Below are experts of layer 2 (counted from 0) of a mixture-of-experts language model. Rows are named router (the router's row for the expert), gate (a neuron's input weights, with its number), up (a neuron's input weights, with its number) and show model dimensions 0-127. Each number is 128 + 32 x the weight over its row's rms, rounded and kept within 0 to 255. Numbers have three digits each.
Before each expert's rows: a language model's description of what the expert responds to; "comes after" lists some tokens at least twice as common just before its tokens as in all text. This comes from a sample of Wikipedia text that the model never trained on. Tokens count by the router's weight.

# expert 9
Description: Word-start pieces. First pieces or short common words beginning a word in ordinary prose, such as remain(ing), name(s), Au-th-or, O-pen, and new, served, part.
comes after: " M", ",", " S", " O", " P", " T"
router:148079169144153128169156114099158092085146082115162120096128164104150173092077139100187175137173149108157161088163082147098093135151117090085094096142133089175149154154089108176093101114149104093106183117132096096155153103133184115096162154158140110133146182173169114089136108153145107101120086165119164161169157170167194117122163121179171146109144081157099151195187179117144137123096
gate8:130170156122150109148084171089125107163100122147092140148105120110137128147108140081135118173049175120061169134149091106147166132150088138147111111112178080132147113120104102145132070179176098143101097101127152088205142162224186074148173068150102157149165166190103128138143083123106109116072127124105167168137128148162163122151126141175159157130125076109106142078182145086125136121134
up8:126157131111151188187145192071111123131126159113127143145156091111113106171143111083200126106146187131132144108143129108090092085090143105077138173131072114139134119083081107121179136103194096057097162118139117100094180093150113134138125113085148132124158042117120119140137116193124067100117132111193166149104104120083141166188149156133131103121100155147151066080071118122113143094098
gate9:208139153185146117117125125159097081116083098139131153110152124155131126091100170087062131134164106121100175076080100094109137107141158172111102122175070087172177124130107116118155063129101145172095136151087136164164129165105082164091160115087213080136199118174142119169132139165160110185130123209109128128147140145137155104146134144075138148095119138138118122157167083087088120128160
up9:162113095124181133110128111141074129109051110138162112146121117124119124113127106135112149102096164177139132177114116182130108136169106097171148117095166154070142058078073204072159128152107086164099079138091081136223140090154122117112137142173130113154131094152159138156135112128139097162108128139137147107092122045148105112125182110087154115100165083123151159152172216126092111165136
gate10:085119127135134078145125120097079122114148144129197134182149108121171096207081135147168121147062144105147147149137093172131097119156126165093099213158048175117147094124184169144111090177156127160113138149098155154133095102109148187087146125125098075164119121130081111132186187156169144143127093147090127155195121147131156121103098130151174113082179136149121150137163198137107132139118
up10:081128138129096113159179207089124074127103171073131107124099128098175095141198180114152104154170167115143131127150158133161168128128152134163157120102156201152130153119114158179101052142175179066159130151132106147180136215176082133138120145102153178126110166106146137180156075143094109146124183118125114053127167084105156124118133114137183156142123146131108144147156109142118126112164
gate11:117096116095117149131088146164148142100111154174144172127181107126107165134097103144085131111130131087159174095227113099097140159131188147135121093114138062065141115158128163151122175128143137147084191150149134147100106049141120091108180112171113089129082117139148082115079172105152091171108074157139103139163134125162124145110083158143087140087111117115098152032179138103138141108189
up11:131082065123092085168080129146126149129115106120094089078058170142075170135151128168160178161148129166059122114158062149111134121162165103134151150163119149118112149120133155112126116114113197105204107108124144056134135124181095092124148126096104114216156070079117104160125123169094170172082150140090176112119115197126132125108142144121124174128112137135073137112104172110118141180138
gate12:138148102083125115184152146078140103130127077090136136155115165162123145114134201152151158167166087147117137135158157169085169118136152163145195122119136105122092189138116123131129101119110089157129210155098118194132105177125113128104194142109148080126097134124141155106121150174088121138121106143101145103207157180131101105192166072162152146148185143075166134143080185097136052144110
up12:139115099109170141160112119099120224150115112156137183099160084139129144073158126164191091112166119086184127141082136135082101088106167106092132122145137117179151175168137078141157121125120141122128095145209121148066082117103160137140139167096122100133122155095196101089182147158154135127141120127110089137140076163097167140187054110141144131141101110129184158072101095150150092143184
gate13:172130147109126145136158171135129160108146080157102088090078114082134103162106121205139122116145146082151170091178128104116145150103092179109167127072173096099112170104114177191180141108133088094138131132159126162102135189098155102151170128125135082109134151129175041160096136071184117123147118141105141188178179095107110187138181166120194111143134157166092125102132148114123142088132
up13:147095130109126134109108076074169101201098156158077136119160073092130183138173141133106146128121157136162166089126135111160118182142153155084153102158097151132168095183089119135123073150080094190142137121154132118094148161078165110166130077119102136100129086048166110135170141135112181114102138095160091134195116132125163110150099164138090113144152148090105169129171199181165150096175
gate14:097121081146211122174150171172141155069106106130144103142121158105203114118168144097135133106175147157161157109179129085136156140107086164140121150097140080181149115138105140177127105149134073144110129106106082153138204108165084129138146180172166091162096166121149071193092162122150091107090122054129163093138115155104154120148186078129151150130182135157111134137141156155091126075149
up14:137127084143143130114057166087107125135175149157106137166144106139153102133148161116103088102170114161134180076165164233107089109070080109129125158149117117071105103138139122149145153142118146071097108178145084107167122111090155094160127096129112172082163099167102145107083146181122080081137117155180134161072158115144119094138091155129143120103054178180072123119078142165122129106101
gate15:130118122165142115154065110117191085136105113105146139067106200123107117129134167172101155107163120149158170098171127156106047130203135167115160119045144105096193147194081101144071140071121142160115165116169118102070122148078146160073078102173117155098126182145129143158142115142133123147130118165098103093158163089088141177152117116112115080105115103109117133119149120111096102123084
up15:108162121133160161085138142218148099067163185111107096106138132164146184129158163117121149144127094178129122095108188142139107124229118155126109134073122194137168138163106122141130089122129087130137125144105072130141155140152117152174115151084147136134136123071174155208154084135140143114149150151145176129146085120116181137090166198083095085076099114100128123122197128127153091155097

# expert 50
Description: Consonant-initial word starts. Single consonant or short word-start pieces such as K, G, B, p, Ar, and verbs take, make, as in mollus-k-s, Auth-or-ity.
comes after: "-", ",", "u", " (", " the", " \""
router:161081129145138131170137102104152130086170113123162109115071116102147140119102139121146150116161163120158174103152097163076103146145092093102105077164081101182189181130110112163092067060152097119093179070081086067146156097203164102099133131152164098142174138146168111095144108168097104099125125160165160159141131145166157096145147092152170158101165098154079170122134164082162139109096
gate0:111081140057071109119101100100139153122119116090090089149092102158150125205118140138075148148139101137104126098132090134155119079116079107134096091077095081103210163132077110095117142089165086112134108141094104175133132082169148140162158101108162078175140121103111071127133161071156110060159075125107185150148148159167113142055128124159167102134110119157127098114068160150139133098160
up0:130123127118169178135142099153101172116145168164085114160112179148097085106155117113122134176102091152162108106127149157104125164097136124168140096165201108126129121122054150105148159098112135131192158096085139069176110171146096121086127149120087125049142134121120174116175141132092104116160118093217133094084151116119099082086151151178115197146140066112101172173159112071156107160135
gate1:172148091101085159137120140098150110129143128127126181162119121117079086174139125135106148147140168137090191115157096111157083205088078189126109102191104099157205130159137080090106147142127112154079183137180131102135128070087116106082172098151145080121076137145185137119111081154122101196137103107109127125105131136063176154118094151126116097082122099144113176176112118105066161131123
up1:134130109139154079158164088106105057189094099112119180110086111123118073130139148141185168183109110167141149104160172119139107142084154130103172118096132085186093101036164105125101092101133182126106133124103161120172124130161068082116128143155155178135093092079192088155108194075131125153123135134157132103159161165158108110138181173138122068115129118124160122117181117149123173158126
gate2:182109113171096126184141127118137116145118166089141113135081099077102077094120106124158076161120160151122182094093153169113132158120075123141129079062130120150101069125074059123089133112142138129144097117193109038092074113131088123200109128103196103157121135123134127098121121121135143156110152104136116118134131184167112098125107190193137117122129116170130127166188131040130158146115
up2:118127178107139139121142080164140179164185077079091088059104115149138147120070081124113191104174145132107123135188116113093051148167203157147133165176081117097121152126129118174137111165084141059143122157130146106184089092156134117083120148086132153108133113138119093206087138135154126143158191203104155076130133140115135163136156102137141164122103101131146106127140168158080138141131
gate3:133126121152143116180104166188133157095127160127148110098105067153152155126085174086171132172137182205135121122128099179033186096085121155116081172135109121117123147117120107121114127096108157145161137090049133117165109092153077141116102140147130090106101137147205064187094130161144097096119098164160114154126205116139135073128134143155132103098138154174100115145153161138151066134143
up3:152113138111142187090121119100107126103128110122128090060135167058068128127146118148125139104131105093136178146123128123083131181077219159123141049191129129163130139127125093137142136149121146095088143156148125158134148120099100116135093095158056166141090078189144171124129144155169134138136137204061152120106185098088138059193128138103113158185175141152146132108104128109092154148158
gate4:170143111190115094182170086173085138090124100114096067111124148088145197090066136102145097099143155127099171160178129133148144093133107113169158173144058064099164134167118103136127125078163187130143157067122126102156149131104184147134098108170131107071146155176140165129161127104169103133170146123136115164129107139070123109209103167139150119134164141100082102110151181135159105096135
up4:130125118123129131111100172158101152134088100179104209120142113129145142075134049121117168096156107145106137161081087125074127131115089079180156105098132154093165151124138105085144165109131182129219181116124141158150105094151161148137175104109109148138167147076165137150093119154096094103103135132087080152157110168125145066140157118116128144110130175170127200089205106127186153186119
gate5:139077103149161115183169084121115120105161145094152104124122079098129113125146152130047144143177124111065140131135114156139133082152113111131083091156120095154154177169126191159153054173098149133169201131133150116114158103133154159019142113162181142126137131088147166126171099142153151129104119141116140181107123116137144182103125115150119124124090069146121198111173117078180126108192
up5:197124147079163104146114135123123112064136153159142159135110162140090122150125143165094089128134178156120113092183117179143086063131101097141126140127164188130124115147059197131125154097140138146168150076159114109103132153121104110148125112198177148097156112129142171128168172069099168122119150145065144166138189133075150134128096152098194190122151082155116092103088150121079059139129
gate6:158126116131153114097141144124125112089160081157121185141087124094159131152089150158096049105086058133161134156098110168165089106133127037150102113149063154081144120182175161166140130129122131075134103108164147155118157076136173087132141137115103121121179055161133159164103179117154119109139128106086122087147132155186141087094130126161129151057158084118083128179152141122160078177144
up6:141066122159177199159131129136109084101161072160130173161158133088127159193125088150126065154132127185102133141165142160166192145109114167109103112099131085182155055081089109132204157076129104128169107143107128124158189138102124148073133079126160069136137098153155124121167075135142112188156127140118101098091138121097109148154104123065138119083153166167104116122148161136114116104142
gate7:105130070155128154157112138160158062169107150131119171108105165135089115042097109087160130186134145094112130060114127113115160126106063155170121131202137100111158166196124135140149123099128129105169093163147049075112136074118117160119126075138149139173174141145179105134106087164115102057141113126150166130184110129153128104166123122090109081151198149089087120138150135118142141097086
up7:175129170158159090116088136117100075150108128158070136165098155115103142150089179079112156177158126118177075081161139156143107019102137085124151122148172153127128079103078119130112151081119091144119200121120120118129097121133140092156118151142092156074156148172198143130108119183162136093178140134124101094211139087080139145125091161096116157119152117070132177141119108166146111122149

# expert 0
Description: Mid-word name suffixes. Word-final pieces inside place and proper names, such as Wash-ing-ton, Midd-les-brough, Birm-ing-ham, plus common endings like -ing, -ley, -ford.
comes after: "d", "b", "h", "and", "w", "k"
router:169098061112197076161157116095135116092196142144143129117096125087163072139107150054088131122158102143124160161106130151086096147140130101100146095127136158096175108201099132142104145127105142106106103128121120134161179161139193101114144141162153099133113137138126064095186165154154079144072076132100107109127129153130081059070126091138117171118104128140061146177119183126168157142179
gate0:159162132117086145150141068130163112103104105128118161085108174137114108065169109148137089069164108132120156143104106147128147164084146162100072097175141123129130111147192063142138106177153138158142145171108205111103186106137085089120197103150131178116174065103062222121179112115124148112105119138150141155089179108110125101064154127102136103169128111102093137132144145137133132184107
up0:161116173113146155113137108156166114109149143144089147125090111147132132118151144138148172161142160109101141134162154000132138094128126116124118195071109141084115201143079074130134114118057090164101151107125129111113097161143115112151084126133088152128119150077107179142167146163109110082158151129116068080171121133159104089147131170140110150114148095201100108172118081109151070130195
gate1:108083131141137156118077106086128174119255154188115108082124121109136126115106066123124169156145103165122139106098099108075065129068122115110116138108102115137114121133128102157087166087152109125086105149144198140117130132119097132073096109080145080171139108159143179144166166141081162160155091119115161131114168132102097096117139166134144163101122143166107112142080062146154084064183
up1:103078185135101126130149093107124151110059177171143102097076120075099107158086114102103131130147127145104149104131088096074152230134100123115148098149129143160129154135124209095074092149101173210099124081109144165098093145117169128145095119152125179147162116123189152148084145126151152080212135100144100165125145136111116156148098110194143119169090177131123107117159159125114115112096
gate2:115181158127126092146158160061116105119152097107119128183127156154122042105072189197132132100160115154134180124112139142176105114139143117101125117122085080139120129075183137136084130190103123145121105105108138080106199061077120144176083082136140088128122155088109149127134177145071128145170124100080103073112129125159140090126116166170105094182162130112182113159132163144127125072157
up2:122129056238126140128084134170136094133143112104079092131089092153080088082085048174158164174087076145162134094084131140104176117117115176122122057116140077120111120179173116113044111142058114131143114102132092112091120091094111154152140171162156125091115191123137144151138144141164157138107136165112147137156110161128181105117131092112161172093138106135137141156146127151108108144124
gate3:164127124144154111173132066106123097141107115115163110080140079116102128196102186143136130085180089158153119098123086113159118123137120054171090076120171098137151109111144123138195107204160054100118165128121119175109091144104178115143053119155147163152117141164140169142140162134165136163182098151138153091083126216110094143136149174109099108144174110159147129135072127143140148106178
up3:167104154099179192131137068123114131137100076158137178129193180140154151105086132170151154173169158144090121154108126110105134126181181165164117082126102122091080138114102141081106156115150109088173126133099189083139131066114148093084065160134135128132107143150127095198096121160182114100084116130149126113128098125109119126160165160036181111098104124170106132133125108085148159173179
gate4:127144193139115158096131088164097170114112129095075023120157123135129162094144122162166124142114146120159113165176134146116197127127128137081147094101026072164164087209113163077098097112128130096108137130090109117148078170127126162056163102140143104162118137139118116120145146075169140124094130120158149129191137181127142168151112163102122132131153142116126090183169082119139149176152
up4:165095150128104116109192079129142097115117150119173201059100189127159150108134162104098107092108137170116123093096149101077136107153150148191126133134116125147171105126158092130147113121093098104122077149126142145157056109153122140137154201136222175135101145103108080138086105115140135112124122102078161149138133134082120169094172138141143126143177086180168084073101090095120203168096
gate5:203091139145186117080179114159140154118128141132130137097144113130099170155105143127143158163107127177149118113164132094169095086169152071069078092080148126115147101098126076207121132119174165188073131171099126108156133166146129152176118092177137069106086108159060126109098164144138095124147163144099102119119148097102086109100098100198171113154146158101164148148163117171153163077136
up5:220127108121130088123057141174057203095092094158095132064106132147179132088131152144132103142118129157101147132096201109080159134191134128213118103144154216152100132141165167091130114134105133116137194147164117121158131124127119125171202155151128137165091137122145120136120143126153101116064098058104132106107143157140121161141155141151128165126133106134173122176120122110155119180128
gate6:146120180055123097141089134100119151157129092138160121169107125143140208051137152094128114107114163202136083148140131089107155209168091088138135175133173132098140145124098136140096168130091147137099144165189119210179175115174118142118128156078147093175123162123084167110111184172086116136115124076122131111124100122161110142175098114109111147127083113136124122138153098103106127185055
up6:137111181138127129144166108063064127106137142158070236112113147121099141180102137120159129136160133198092131128129168145064110182048074135137109052131152092114142153089118113097145124146149111170099096110113125145198113127158117137108132190163087133112148104125165116128133129099140098059067155073125084165097088111100135122084167076134167111138126113114133107139166128134136154122170
gate7:088136126071114132151146116140144130161178098104083121206139161118136124115115162163073094086150169116151142136136140077106065139213094156137102110101158133127112112128105100092094136126124161120119131087129088098129143133076102160124151103110096175124193029150087128098127139181118075105099180106119097210069130165114133136141135100098148176137142100140127101145048183140159122102092
up7:077096185143122194101130117091150121119142135130205161146124070145157174174121147140119133155165152172153122090160110118118144130159160155151132099123185083124146151096145129150155074147105115169112171156122138100191108125122126114147086145177121086116104132132085212073132134144105104090180174115088108124137125125132077048049108092063147174110072096132138158123153125156098161080141